From a checkpoint of a small mixture-of-experts model trained on Wikipedia: 8 picks a token.
Below are experts of layer 2 (counted from 0) of a mixture-of-experts language model. Rows are named router (the router's row for the expert), gate (a neuron's input weights, with its number), up (a neuron's input weights, with its number) and show model dimensions 0-159. Each number is 500 + 50 x the weight over its row's rms, rounded and kept within 0 to 999. Numbers have three digits each.
Before each expert's rows: a language model's description of what the expert responds to. This comes from a sample of Wikipedia text that the model never trained on.

# expert 46
What it handles: Articles after prepositions. "the" and other determiners right after a preposition, as in "Member of the", "with the youth academy", "in the River".
router:433456535450501521471530403395438453490411505455450497504521535446538536524493553486532505452457452548515514549461478417537516475462474531533488525527496512460509482453548575478507491423521493555480574489471507507435485445506545514563451491452560538504467488415439559550492395523469463536521597567550395536450537451584540449431460558483539448396429433438418504474453559549392601466420492489589567487446548544457525371552434506531510548486488564459434454523459457525543427392579505
gate1:512496476518485376497467529461498431455437567485547453507482510450575527463597447569544549471435568526608517604452523591550572466500405507538438487505440435492505490532503410496476457478505485553473523541450461522450465412509532505524511516486495425499540506454377527469461457579598475517527491486521403508445565466462414597490465510524562460473459558505423551548532506510432536496475545519532572499437506540421401524394451437590511548496562463512407499511469408415508514422490441
up1:522465507626396547448557510470543461543540488532430487420553522538428557540499534472461439516520630510510477521530540549408443582417557546509449535466476498444534455414499572575441488605473523447465545497412556555491489367477508563469541432520607488476604485508480457452467549491523457479459504489503561513434537475484437504451539459468427474448496526575547533501488476496560493522466531516521589462453602410495501547407534407471460452426448484519503464501470538424410510429485513
gate2:397525471533560531470474540538440498517559477539499483540439459591560452489510496506486523455571492489529471542469479542453477512491591563521466547475434432567541497539477472570531440413404511493453539524490474550538447443500538405536557592550507477541524436507424515492443506502535389466536432508624471512377527564484554557485435468440587398414586404534567514486498497379477564496511513508427444518547423474519588487403559438489517481609566501541464523516492449555504477488527499
up2:373578439530472427443393419512462462532476432495512465610477547495536550496423556587508396521611551523492492571435472484439513473497542512547438506471554465511558511570553534503602430430479500511478553493463464489545489491498498467554535569623447505542450492537524502525488503467435549506539494528571498458485491485503481516489585485421548466535561469510487503403545572484483468519454578600418516495626457519554504499467425514439517537503536467515445460494486503572643482403430545
gate3:498541574405554519411441405547496495532465535551565471378402532528526582521476592451513515496462527400560536479529502500489465424522554495465535426497512565494449497493499478519488425474544515516518541497468468539509463509596586502555431530505520545405517568510522494490535504425445459475500481563533331504411494450508515450463473505514568512511491524500437427433486552491468460479557471478487532505425504431479554566619487651500470572505566499434454594445423516472398536487496462
up3:496500500534453454343504610401502504421441487392480546498515405524497415527578521465606452555482434474486435475552484567478462590486524527497515498521536420434537513455470515594386583478479506474501451486386546496516510514534511510466481450510492482521534446451487392626511501544480520519481541567444474559468557540466556555545461516475468476527493452535494490537440451508403546482480452567504518551490487539504464459534601521485520391490538499454623512506420603491518448508471581
gate4:479507560491502540534468418489496435436533584334518510563513401460456579617523539578565499484550544532457567549508431516495502430438528515549484467493545524567501568540515493534398518490544483575515418520509555498507566548531525464663527518446461498441540570507476582463580537535523488500469521528495581496531550601520436522499465494560589479518495507571548497409542614512488567544525410515511529576493488505438556552480495504477471417492532549578569541551437522527548451545503534
up4:484417504499488498542552490435439514465479471465537407437544436489458606491536463436460544540455548555478544525490446497562499579512502527468504471467458449641426603485461569546547561604525530557529474520485476526556536520582440521520508517571450500637501570561503462537523570531508497501408513438538544457490576562442413411564428512558544466579485497491562480509546578542570499612613515483438506449414427508463472543441497417439467442523488513546477483468425499524531489475471496
gate5:608445499537586432504508544461440541491551467436466493507472569484517510539438604577533489505467529452554461533398520485541588585559561512515553497464523478595555493465490527488531546526502462530481525490480470564445465536527434588562609495516518433423530524411558539551486524468504395472582538544563567469550457545440525512545472540448481464476460476473493564497571429454482483459456368438508426426437491460487464537488492422590468478502427474486480504443609494415589453483386498
up5:541530525438512474555540490411536474545476511533516516561418497497514566458496441445465505582500514469500656537427441528489531488422436519457577566522534458508485533420517484416540521441436499464360536462460479585524556491540582415498454443523413505530468488473468423431481553495560402571422551545465502580530482486527439540509568554571573462484548501425552508593450403513539451490480438511521526507554523456545514608517488551472559572459530464496500510505538622539492498601467504
gate6:501511488511501500488516433443559497550457362466481453423517468535600533541491465496540439489537412574543543414415593497548515579514491553616490427473559529490450505556535567420471524567502474413538444588539537513524461567416534602525500452512527589457444459520418488431509491577409552490455487563428551545522487477511584523475459473474533512524444524548477503473494427504464425433470559450539586439486566568441511516540475503489510521387488606506421515517498512504475460439407496
up6:423522541486494527495545520533498506507468538451557515444577441491573493479468540568450479523448500421493613603508483548506495575466622460471446381519550519531485555505481510599471514529565400459568486438490516505539529504475517565433393581540555492464424519467512499462517564485493466535462483456577413501461490552537486535505478551500380481462509496533557479525475632516509518517508496614529534537561457536649509420487488582513556466439527577491440521468397502484601482541573541
gate7:460536571444513403427505557429355586554553507500529465450503486531485472524479530525475578557504535546503443504498484558492515480529445520405478470519443535507557477577533443509474543412578525425470487440461495464507514523398507477557495456508488596359498545422511585434461520473413586478506416532501451550521450580568452429526467424426505603430487570428522524500547548477450546406553491582594475461560462539522481431544571500531526475521520524496455467440445463470450540478484521
up7:419491431509450455474542511532396518494534492498531551559608418489489526428614462446461416507541520532454454512470481486637560511488573554470541445533438427573519422481518563517469526450576455518501456517464429455538494472519515480442517523498539541550567459518581556514450453455537532455430537540596449509573479500504507427568433604499567450600524429522516580474494508472539493485477498492516497461578451457556574523483538542516517559452490389459436508520560407508496492572435361
gate8:478477497554491534432550527472516445536491492512486571460526555477457487538550482416464496483467435526509605434554526353465577562425514470503607533425517496461543552535493485414440519574486556429517491471470479516482567494414531492514516566522502560557480527471550533390538543509480512423377492521570532476605479460493536397524500575516371618501409429490504490461530490524456438397480428553501514575486482442480497553514427495495551571516457470435564546456477524501464587531436452
up8:534473464564438539515470511448493581604525444433529509473491450579510465481524560471500556490497484540489497453463447555461491522606557560494564474412450445557608478533530528480462519467477515474533527469497503516489547493604518505464393570505494596426448577515600471478513518564351558446496438469503396550501375445409499514478555539475517442449437606475520505500571490463463474435430355541457513489528506470590493506506555504532535512495459582514486433466426448435531526540465493
gate9:477506540478462515494466513464455572535489416496521484533568431527453397520474542466549429514514432403544526435586571472420501497499517577455595435441507455436447471467552478502537508402476540440562591433532409494497479509482561467612535517522581510451565501559538607458469530510501454486512416522478509542494491519450447548511368558535571487476544490573493544569430554579484472497558489522575499449507543597559444544508503459433515512442587504507492437463515544452446542347496504
up9:491552521564469514411435473557464538558555529505580551455493384474441432548513486466456487560431467519464455419589521531430484476594524487529511471492519421448458491467521506494504517502521529537533534489462521459497555507538566476534550500587634562426516511453487499420421576556555566550462525591540504534547513523469502627520586524546511494612495500504547423547460576553555482505481426490469514420516458504563500515576490569524505487524481471440423470449373552517377524455546399
gate10:473564544508518433481564451539461504472489511480560480554539516510546458546516491465509458391419520553576533431583455553492483484545390460497461485486428554447624568505576529516485544473466451528461490619534512576491484467561439456549493520448512426521581509540377535544468489559487427495454482594526482536397532484490507474498568517471463478392516469452553429555507534494514625460430561534550450539466489488517477365469554562625511496532520506487515602469566491583482536537520539
up10:550452403495532585463488472505501403396526474505566439458503421457586462461510500511489501499538491461570444412398470463616499454510568500434497540506541578493448549501491420477574411412538493468488466453479448533554542519545520589569510518525555448523404443436492511462542530512514457506528503501433458514389583454521536498427415513513517499493484531496535510367520423536572356468515541441557486484535438523465499540466554495485455494548518424455466481525537528574463391485565574
gate11:487620613526461468441422595491498439500539509366566468593508614392456509551507569532499466577499500455558422512481464503598493479431476477448465513452446462497494451544530453533564541510511519535485449377508595542547552477572501478471517515607490579388480564508491479545595466446481500505563478537424436503536578446490520538523516474525422519463546466456509487546463535561543463401462467523469478483490504551484407476477519462483446543511527478462510497457535532648485449509501548
up11:481482402469431418507493486463498472516508550527554475485534551539535600574462516431457460477535497504499481444537527463450563553400519542527464490562509510484426535448521524448545510557456496574594460489545506446545564521526473493501507523428457563516581505507414472514542420447516495520443441464577543517485585487501505453476561513493529521500422555536463599567581486519563629616510530433506491508504465446600533509485513532500490471657484434475523558529518437646560364429502537
gate12:569488557587523565511461438544544494423512510562442532417481514429597492442458486526524454512531571469415596526420418525502489462459481535441439550490538641471439505562561500529476517551572470555392457560435518481477461566456447520535511403468516376528488559489387453483538446498551504561451521544471507519490549453503448491499503582524452461475559539495511556500454533453512582506513520562511490525557459433497488449496418466483448504469442606413468414404503539543561456495601511
up12:443567505473468629478495537449465568482496458402517506431562522564528501543520607462516553477531489441387506399551450499440388504432583396585551528372500438496479440465506522551542516560571500529488502526560528476458553609464495518521523570451562531530408519533377510488485467556524567405489521534500511556419529512520514553477529472530570513482471587536422511496511562555465569517464530482379545510475506533572511461518447561486462534583520514515481529521434453543482462431489493
gate13:525512539395490503524532557498478385495519448388507497472477489566402469531577467574452522469496524554501525575453582486483487416477478545505521500498544559408475515565523552464501471503539496434397471467611544521526504482486492475472467525476490496405497528481543587488506478559528474502434454389527389507459443497592516501481454473503551600432579478455549498532485485584494575504392481573455536430466578542532492417480460511504462582433533612509617575547512424463487553427481464
up13:495444449507568563493435479465474465458557503541509470570445555510536486582525585562516561504427545548501405492395521479462515413510396409487525464494499536578509512470488525521510505499514478425481484498470496517514554540637523490553571486558374555497473490501496488467476572568570503417460469325405549417431485546495493532499471476521484494451489572428525414436475458447475479443506460608522536471479467511527462390417506492441448514465450483521540581492529538542530540407426447
gate14:530514413547446490504530538485534406539462510547456497548484501454576518470535437514450519477483464477377502428525457540439507460444558466457501468586497480537539501546488546479429611500515401475495499538433576474529458501450540572529529488482485439471551450509540429434466444488630518517486504491450415498432417432529585524618458502425548388484420481442456492470505471516518515428396468464570494568492482510585449459510595484469515625528519589375533505535543540478505432553479505
up14:549497486637446510460530485465468570572551449514442515466485517513547452521592493527459527460477462466450567559521532561493385402519492456559471489497489401479605533554555485468475533528456432509519485594574537388576482553524455444445476492501476482624470529512466531430596526523550570468423421467500403509601450461515544465566512560431568578456507516485477456501475481522499494414546423500540505453538385450539569513500546476454431521581442501493500481496500476510448596565540480
gate15:461458486522434462536475485547531510559474570532514585599511516460428518456476429473525606545485548511460579515518509529478546500537432439548536538519427488484427493435496543475476503394506466505472579526472543532544476524514611451480550544488549503479628489567551541509489539497530545408425429512494455460460491519498433419478467582503544494462492538470411541513477532560404516554386507409457457499518498418621620470488404508583459524545486378545518490504549539465552434470528593
up15:522512570536440501543579576537442493517570492542494416467564504464397589475435524553472476572501512484488534434439586505519366503535535505507529595442487546481479471558414543449576436404518609502475470571474447535424511549456496470483454580439489528417460407567524496454452562470481484476502559515475478450526437486395404498481456594466513552451462510443486538551534540474522460445468502487461539548583595554523634545473489514456497440560470446553534488592504491453474480522494553
gate16:485447457485474511550517519417456452449526475480579429457511498514469480415482405545435573487584509579515466480456508403526538444516507591445452524502624469566509556492432511493545601540507481490508575432502407495535572509447369506456416541519585450467480512443441609504559547491565427536489410488522563544483525505471533542508525590596397513566452534497545454558559508441572514462527486515504399542476486606461477528465554514520455507557478569483461492522444541487474497532602499
up16:513482499495466465440476451388476344442474533458577527494527535547444564529557482502458543536488582494552578537516443503494532507545563502490452452547552467574523472528521492409453587504514527482459511474530586470576503445585595550536455495417488461432470442508420538491436453489500552470468554480515521507446456481524495404550536565548501483402485493384496505547599530459496424530574418591500543538506448510568520544508491484487570625506539496473431442453418532499493533348498482
gate17:417418454532491448487576540503427493524522444564514510547534489473451546498558514580493438446492453516460547435475479554589490461443519624431511445483540444518442438518536505448538521487502444412464507532569470506476450456493481550499584385483436585559441406505464604521559491429522455450451472486578531555437543435575594500431468540473534565545493539574487445459559473485434467378454502481483506532482579547521397541347502455491497504465485501505545478507465550473416502432490529
up17:528542583499497526552482535459587533456569458498477430393449444550529395469496488459540492580480538534584493579491579496469444645538471488563435442500500571559476376438504507576458536468489487563443508511556412493426489511502547520465494479494527498497459532523491540507465429485495532536407386492600480532475580571476471517495475491540512497429570538517492502547530413573445397415491507537452485449578512513496448519551608554565485479492471485419478503472425422473570558506599503
gate18:527635539558475512406377542565484534492455552535452507526469439373541461400530386502530503603464541431514468463583453523537566449464487460498577563549519464437451479501488518570493531485461448490527507454495530447527537583441472531467527574542554492541456578441523561505472534479482550504523502371472563554543567580478494482570497541592494554642465570499534499562450503543513581462501516526486522487492482480576491488472507508562477572547548489520384504426393496470509478514498524
up18:544546618517452532580450416470496486446524453446612480456477462501541565575509567504587552497419509426458535508502522484495422413491531493630469475506530536515536526465454513558468404550537537504494507539456590475452452558513445534462455538498434500446511511423553361485454534549553378552568451521459480444513409460554546479536434431517472428538508514413498431478590532400493472516427470528464536521527428484459511537520506391529498423447455475448487511499527550522542573560515526
gate19:561421543520509487526470485631464409509518556451451476421464432529547501499533584544464509491489403501510558416526466604468486509477453528565552509529498486533547523550474515497591420390507595533500455517516463469526434555529478547453565481494503532523460427504382577536532529460503468467533461516463548543466510462438425426681540497642467502480490439535527493516477525484527451513476581568591493517515446468404453530522583521503506535411474533482400543418524456471505552513528490
up19:515487518458448506497588493527602513512452510484463581629475570538462517486519480486488502503498580468532511505493482522529584555532519366479577436466429423565529463517522526544435601545515542607571536486501578440445416473591491484574405604547535462489570548498612562484492555562505526504506535581498506520520488482529582538552475472408545507483573454513491560475446481491400450415442446437423419464462515551474507496552550494519477497547448462508527515495381450472565453502440479
gate20:455512404442484538473454470531450456450423493511515435503473549464507590539492438482502540440528535420439441476605447526499474484564489556547505527471522429542502436493417499517470449526401584517512555560473551507538392438421440507496424451543577545573469456423493489529519472500473472529511576480533382458519489550441533602430428423477477499486435559447466519510520453532521491448555521539567457501520456448434587449564451528457470522597530452378578510505492563407498405439455547
up20:575495557476581396511527532405449530479467560547545558491602556542475581402490491501568588544647514503497466362478510458449544394405500390498504579447461477501419476507554494391526525461487491444500480550525456457512498552464464483479502448423445466551409472432502496444456569517550486479575468433484558497494583473506461421481647467550502540460475500491470534531549500537487564484511532499509517496513543558504480436485520493484519528517430572504457417519600500473552477441490531
gate21:509392531560459480458490503560423530531450446564476454492411455531528442469515444540475543605526564464547575485397478538557459492569540459520473501484516572458566473485559582518550527500475438388503455442602539478471525542562459491571616480538543441498464473489634445540551458564602431457574463544524435451552526447415565473543478548521521497525484443484461459580488449552535513471554490451587489509472535462535657519507481551474494455560494485485492499536547527429516540488438425
up21:502446480571499439478442576539560575482509430561483513424502440491452517504549559478569523480545490500523591539493523454524541529504491538467581402570586568462567551499537540592517551490532471549476469488537527507521515634490479453455470494477483422488519544440610401495501398490403445571422471510495481487530513471514572500490520467479427531580490459502576506489491440540587423537551495474497490590411480507542509457600514441459389467467438503519470572483530511491610536592563616